{
  "n_layer": 13,
  "normalize_top_k": true,
  "routed_scale": 1.41,
  "optimizer": "adamw",
  "batch_tokens": 65536,
  "dataset": "wikipedia_en"
}
Below are experts of layer 10 (counted from 0) of a mixture-of-experts language model. Rows are named router (the router's row for the expert), gate (a neuron's input weights, with its number), up (a neuron's input weights, with its number) and show model dimensions 64-127. Each number is 128 + 32 x the weight over its row's rms, rounded and kept within 0 to 255. Numbers have three digits each.
After each expert's rows: "gets" lists some tokens that make up at least twice as much of what it gets as of all text. This comes from a sample of Wikipedia text that the model never trained on. Tokens count by the router's weight.

# expert 54
router:159140113108192135172071119138163119156117167148168166088164109105124147171113110078091160165059145139176121084108120097134178107150100161114106112169111119129110114069185149088177098101143132
gate0:127150157128100161123145122123083099135129129135147159141148096127127125188107104127043121131109097112203102137126142052167168133128121150062171128113166119125112176154129117075162000102114183
up0:138128101040101117131127136099128161113109058137130125128087107105155126108255142108172126152087136096115129106127125153132094124126129133168126122132076126130147113125166134132122127138170146
gets: "on", "al", "ion", "y", "ment", "er"

# expert 53
router:153137087086199137163079089093171128112156112176172129105114115134141130146172082100068124170104151150151127074048107122151101131175141151169137115130111071115068114074184146069159145119105102
gate0:184128134079127163132130133125143132128138138099127076125087181171148114014112146065123137112128127151119125113123156079118135141169125186124120136041130074130143127124124084144101100114098074
up0:124193097166134073135131132128126105115119113133098122148135132101156129128075128132163135113201166073133126161152128126133055124041158133125106132112122125106176110129176133131170151110102140
gets: "0", "1", "2", "5", "3", "6"

# expert 38
router:182103084103171096163118095097190183179131110161135113087129089135138145153171088110102131158096131134169129094070134107138170179138123170139070099168087153151123132061158131099101152093115114
gate0:128126129128124000158115117101147153138118136137158126125126114060186148150138128166127128149208081190136109136114153126129160090144127128086116129126127131118121255147142131127118117125138115
up0:118123098069136147127126154103159122104148151125021123161141128154129123128144120133106097113090127038102095133141119116092104158054109129126167117129098130136126112130126130118040129126151179
gets: " the", " United", "ist", " Democratic", " social", " National"

# expert 13
router:104137095102174126159099129134107135134155084148160102121154128171121134133148133094119161137119151173141117086094078093148172166168118147109108079144090088123083166106166066101091108150173126
gate0:127128174133180121134107131127153130143133131183208097117138078092070111136139131213088146121119127155122053115220117100113130138161132143080129179156117140173181126131129145123125143129113140
up0:133134125161143134073140130100118151124162124176095136124169145214101072078156129138126198135131126140039093126236118053148125114121129139127128204134127062127119096134071124129117143152148140
gets: "|", " |", ";", " ·", " -", " an"

# expert 23
router:186092115118187110163079109133130162112142115165121142102161092197106128156157155093110142153104130169146075101079126064130161152142079143076089088178130108063124142143166093096078067130142157
gate0:141129143133172130139065143127126082095105075071135127129193137114081133103063132097202092126078087105119093110126128078107121136140138121127107111154126078141152124128157041105138096062156117
up0:132099097134068180114090123164087124116073133114119193198098122132217113132149124079129154178194146120130178205132151125114131075090132134119144130177097090181138128126090129148131164189125115
gets: " |", ":", "-", ";", "=", " ="

# expert 32
router:218114108082113101132098088140100127095141132111140127074131090158069131137135105059129154143077166153191124146104106109192123160179094142144116116161132132098123157059173154082133132152137127
gate0:127237115126125053164036092097127130126127117119113129108159138122131148158145119123121137210100176146158126110124128095099218164115090115125108117123107076122104181123215127059180165128153117
up0:124108197154146137114126131181128150099150132120147111115142116127094150148132195134175102066121106095116115237100057112070095078130208107095132111152115148156184074120079115132094094135153129
gets: "n", "r", "y", "d", "v", "an"

# expert 39
router:173151074093193082112102112135081148128155102163134143123131094090115124141156127106097132175120151142145150105105087084182127164186114144098100099176093083106099142107141125110194089162210068
gate0:208123116141092124098108134135132137120131044114103165162093134128120168126143144126132165181134177187113143115052064136189127156140116101091104130081209085079113138162132130057126114144185082
up0:135128198117128199129140129099128127164162062191104145139139150130118131060119055144127137101131170131132126158126160128165126125135129091138148185071133165207064107125111129107105132145057159
gets: "-", " St", "M", "S", "B", "H"

# expert 9
router:156139084133183120087109094148137123115142125131139086085160125124101131147125090056085121122096138159154095076075120113169119153144077155080095096156092139122100165100176117122102084140085124
gate0:163100104103128095122135163207145126142130108057125139140135142125000128122099186126113119129067041162159112149128136130166110161125130125185121165134121137090183153128106120120143234082135128
up0:056144126126130130193045123085103130116128150141129115094111098214212083135169154173142129130145188130071146099161129117085182068136129161110128078118171123169024028129132127135108063183133096
gets: "=", "\n\n", " =", " en", "F", " ins"

# expert 48
router:169099119114145113124109104140167151131163121141145164105160080125067133104141081079110132152076125135197120045096145125137135128159047179142094099127128105103090173090190067134179135146126152
gate0:128127120195131111130114084141131172148124105120192145147095196129093157084037117107106197114117104139130105127152127089135140151165114153128127088126118132121140134081177070120124164128128031
up0:110127072193124136090157049149053108144098106129109192151129142089171135082074129116078155166076130136123134130112181111138140232142119135131204116126111165139161152132124126155184135134204180
gets: "a", "i", "u", " ", "o", "an"

# expert 37
router:141159092108149081109094092140152168143143112146138094106162090136114128152173091085090166173104163181148074071082119096109164152155119157143116086161085097096116144086149133117127132161144083
gate0:129084155126126089120084074090105102143099128116100131110130122172105125126183128130126088130143126109158123131202127135127186130125126178121146122161128159158082119140138131065112075130137147
up0:121126117226124046178128103129123078106125108106132145132159140113129127077126173140131097128129162123175143094128133103128146095094211130128148181118142208179127255149129156129134107125129119
gets: " the", " The", "The", " its", "s", " his"

# expert 57
router:179150103108153094090091109168153154086176129134173129088100102157087160163151095082095159132060154156176114130112093123156132129216089173141134106155147125086121121074180128086120119160097114
gate0:153132183146179153056127138167150143120122143120124132201139150125063163148096145136121173125154128121113132186150154083114129063157205133063131185113106166112124053122133140090142123165149157
up0:126130126128131152143124044120134111140036120123133129078109079099085114137129135130130117153110125127121137127129103126089135114135127191171123152121077121106128095092110127118132167243169148
gets: "a", "ke", "e", "de", "na", "ia"

# expert 44
router:186175116071185112087104066099145146109121147182130118098095085151061127116131129135076142175075151117104119107107146080161147163187131134100062096130098106087142144073144112156134145147093084
gate0:176140085144207088095115134136139146191079144143156105136123137134129132125223148156122068083122126118127168128120147166140143129060168138172117109148114126179133167033130090128204201105133182
up0:134200130124129112139126029130121170234125134129128098115122107084153151125152138082117122096205023129171129131129129136130141127120128139131134102127102168123129129184055126117075117142126125
gets: " was", " is", " on", " are", " has", " be"

# expert 2
router:144169062089171098120165129113111134109176092157188109111074149108111156145159079109069156206060161143142103089124122089153099146142092130132064058160111108116130154062148113106162122136155107
gate0:229137125129207116112128170111128162163132066134138187107128173147126225140126127130125118162136136171128127105119175164129118123079135103172123165128062115099137116029182050129128133126118177
up0:127090148104137116102158092170124095122129136125117128171186125143071156211120241130141178149156128129156124131134102197132183109131130130124164106148120133132099113128089132099093200114118121
gets: " 0", " m", "–", "′", " km", "%"

# expert 60
router:149145082059188114119103099137134149116089096167157129051125072155086138119176073122123144158062147178140102090099127116109127176152085122086117094154097076161115114111162155095140146155154119
gate0:123098137180155075137140105134109094127057151129096141117125123118123128097124131150109120132148134149134121036158134126099103146170189087148148131082092130107133101078120120123136117128130108
up0:115153100123127134175092024140103144140113127140164127168121122164136081113136137118083142136167170117221186128170172144165123174116143182159133125101119119153125146154125099079117122151127137
gets: ",", " |", " –", ")", " =", " The"

# expert 29
router:140164098076172100105100125154150132135144117144129148084109088172101114143157111113077158153087178164167097105088121108193151181181090175079085069143095078067093162096137083103149126125115095
gate0:126100094107117034104179114180124128124095206106191098132114127135150090129094059020157127129148156127152116137104127094131123129120105151126124128122130105128149112131115161124121168128127120
up0:115115110121101094096125125138126081121101186119181134125113111136138050119128118095124131121143192129154127131130135133228117128126112239126124122126143121130134084133126129134146151102100094
gets: " had", " and", "ed", " won", " played", " served"

# expert 24
router:185165112104188122120140121132166137105148128172154154140132128126079164139127114077093131103084134162130125072158100101170170189160087129068075069149126097141140113130134089139142078199118091
gate0:097168127149111130041174133129160095048117124084132164202106134166131166071118154128157140158073120149128139068128112062134148128128146128104112169127102074123127129066126104127201130232107114
up0:121115154075107129079122113127134129119073131128123133088033131128180095077132130127037118148101112129127119021130152129174146120098076140147128171123119119093118108154085073105138121125134145
gets: "|", "-", " res", " re", " inter", " pro"

# expert 51
router:115146106098158114072078123160126136120160135149148131102140074172112132114123094093074161190132158141170087075114106097176120136190130137108103092122071099083113149110161102122166135152136109
gate0:143130125114124127135130035154167169141062127140143114086131112159131132133142049132138208129135125088144143153128101056128137126230127119108152119125130111142132123083175103126095131159126135
up0:123193148149095111105092158164124112128161183106131153146138125122016130130111197103097096112121133227134108100131112141189083149092096170101091109105087138054138140135122129135155107130128128
gets: " to", " for", " at", " by", " with", " from"

# expert 43
router:158137063116175068121064096150135110119134112134168109120118111151070164137089114081082169138081170125169154126088059074145142155153110140113111108160119101143106153093191161119166114136124117
gate0:133181107122145210094128154203116123124112151131127146108115127189090131119079147129127129169136145104117095119099113069206131158129103172123114115117128102126072113070086141147114109123133116
up0:127121134107110131168125128061158165152193101131128044144136180079125115148130126157176124102139071149154148142132163149071129067073171064185110130122127128126178131098122128132127161129135217
gets: "s", "es", "p", " l", "e", "os"

# expert 7
router:173158169079150079068074083125145151132135108173146139106136094208097149128130096096098175183097163147156104097128101102167164140140079158092087068144091120082115132103173102103169118141124079
gate0:129102128119093134143121096157107139102146126127095203101128132125127138153135109091104141128132129109123090033128134144153126114116127233114158087122134162096125098134130127105131211125162128
up0:140110129088117138138123118144130141124166126109150186121176150119126092143128063121075129136133077099099092030127132163180127078117097251112122102129128255114138167128135128128135151121141128
gets: " in", " of", " In", " from", "In", " during"

# expert 31
router:190135095131193139157109093120111101138134124130166125119152125115100169130127112126070158114070144173132133069088104103154137161137099162083081036158086122114142144075138119119181106154114168
gate0:192112162122115131121125058193155138171067121126106132142099128130087130126229129086053115137165138159129107074130183130134159127126134139137154147062168153146128124130183140096129106156139104
up0:117064138141124128086133185158128121122162134140142151123108059142125131140050129131127183128108134135128189160067061125154129136149119193135120127127127133146143129138164150026135114123115123
gets: " 1", " —", " 0", "\"", " 3", " 2"

# expert 17
router:220125093120127095132106101130114141120187133086151157074139096160108135181140112057110123132073147144183100107095086124178140161135062158141105122159138143098101137063142117104135070164091149
gate0:111160124131128156168086116187133139117129074045145072136118150129081150096126178078122178175126151146133144203130103122142060108107113152077144130132096129155084081153061127126130109233121090
up0:123179152021131138135094091125103181092116134100117176106200144114126131067122128094089137147130125143166128152128087175140078110130066103110130133169122125128113090131104115124125057138091101
gets: "e", "t", "o", "on", "l", "n"

# expert 11
router:160170108101211075120099110158112134109143099192158134187178157082110149171158107087140165143126133152148105125132104075131078159158095129101098094181109131100094146085192092105119131142157136
gate0:173063045133128120147167105153117127129122027135139126128255173107140137130158109137132174127125097112124107133147130105134130133107174113127147128214112166087140128128138130159113147166119091
up0:140066133130084105188171128127129140128125125167139116192172125101135130130148128143132086125122154107128094115140128123162125134130138129081096132180128164110132168128128159114208163119123135
gets: "  ", " mo", "mo", "-", " do", "ro"

# expert 35
router:186126151099167112102075103114144179120139099146168133097125091201115132140148119125105143158104144160158116074085104108154140152188090132070114118203115087104131168128177114097135118125128138
gate0:204104131108136124145125128178131049161090134164115133139136122077122176156020109066118111162064138131099130122127128140092129182123145128130107131133184140174129128123131108140137114112104146
up0:099127075156130129120136124106127150107127113071162178112083147126131082053201133172161146120209049129191131131132125126139167117202128188141098099120142123079105154123130148109082156144118080
gets: " of", " |", " for", " on", ":", " with"

# expert 40
router:160135070074163125120074101140132182138183105182162133114139094158092146088124091083093152190109129182164137067071123080141089153145121135158116062138153093100121128079147107099127122186168112
gate0:130161132124116146123222127149093130207112096131144151141123105190067172155124123074153141114066138169131127182102102154126094131133123153132092068146105128087117158115118083124109178124147126
up0:131159134131118196114115143142132070112128127158142139173107170137166120128116065131157163136203128152055192114090086107089128161103120130127145057113126026154098138133129144169124127111148114
gets: " one", " two", " 2", " 1", " The", " the"

# expert 14
router:190114073108151101151089073129165168143128132157167085099158110152122137117194142092094147214094149173163089089053108110131129146121119158160101108155119094111117138092144160105170143116168137
gate0:154104117072122133138184181151198141139160125128111127154119115134122168097141145106090211108083150125166129145040104087176113148134115099128104127127125132120091149006117196118170147128126113
up0:130057122147078187169123122130133169142128141127107126180137130149127114124162126139087125108075139131140136104110130131134126128130124119138120130111149131126128139121131129118202191085075123
gets: " an", " his", " their", " other", " American", " first"

# expert 5
router:146112120107185067103095109138085174101149129135154165080143116181115136148131095096178123150059145141189123089087137134148135152185051154128109097187127147108142144076178084104124131151136124
gate0:147128138137138207100116121126096141117116079142128136223123127107167109112146110126176129146153180123075110143126140131127130143119136103155159173133122129123186149147181089117126165109142125
up0:126167237142109119149096138113127142145175171127136116114163122178140127171119095121129124133113148066165030112124126158139191117130218102132196136095252087127132171081141132127116127133143178
gets: ")", "a", "i", "e", "o", "us"

# expert 26
router:140171100090165104171081101135146147113138101159158154105139098121098157118083109095080148109123183164191147064096094092164139161167100149088110083147123102143126125057174110091119098108118128
gate0:118164131179096171123149130122167133043108049189182188133052162113131114072124133091139135105161133165129155122157081125125061136118132136124134062118127088122129093099193111154128127125149133
up0:127105124126150151127137131124110167128104116108072182136055160128114103096128130151129147127128113217059128127117112234102131200103128127150129124126122164124219130035146124142128130116130177
gets: "s", "ers", ")", "%", "es", " they"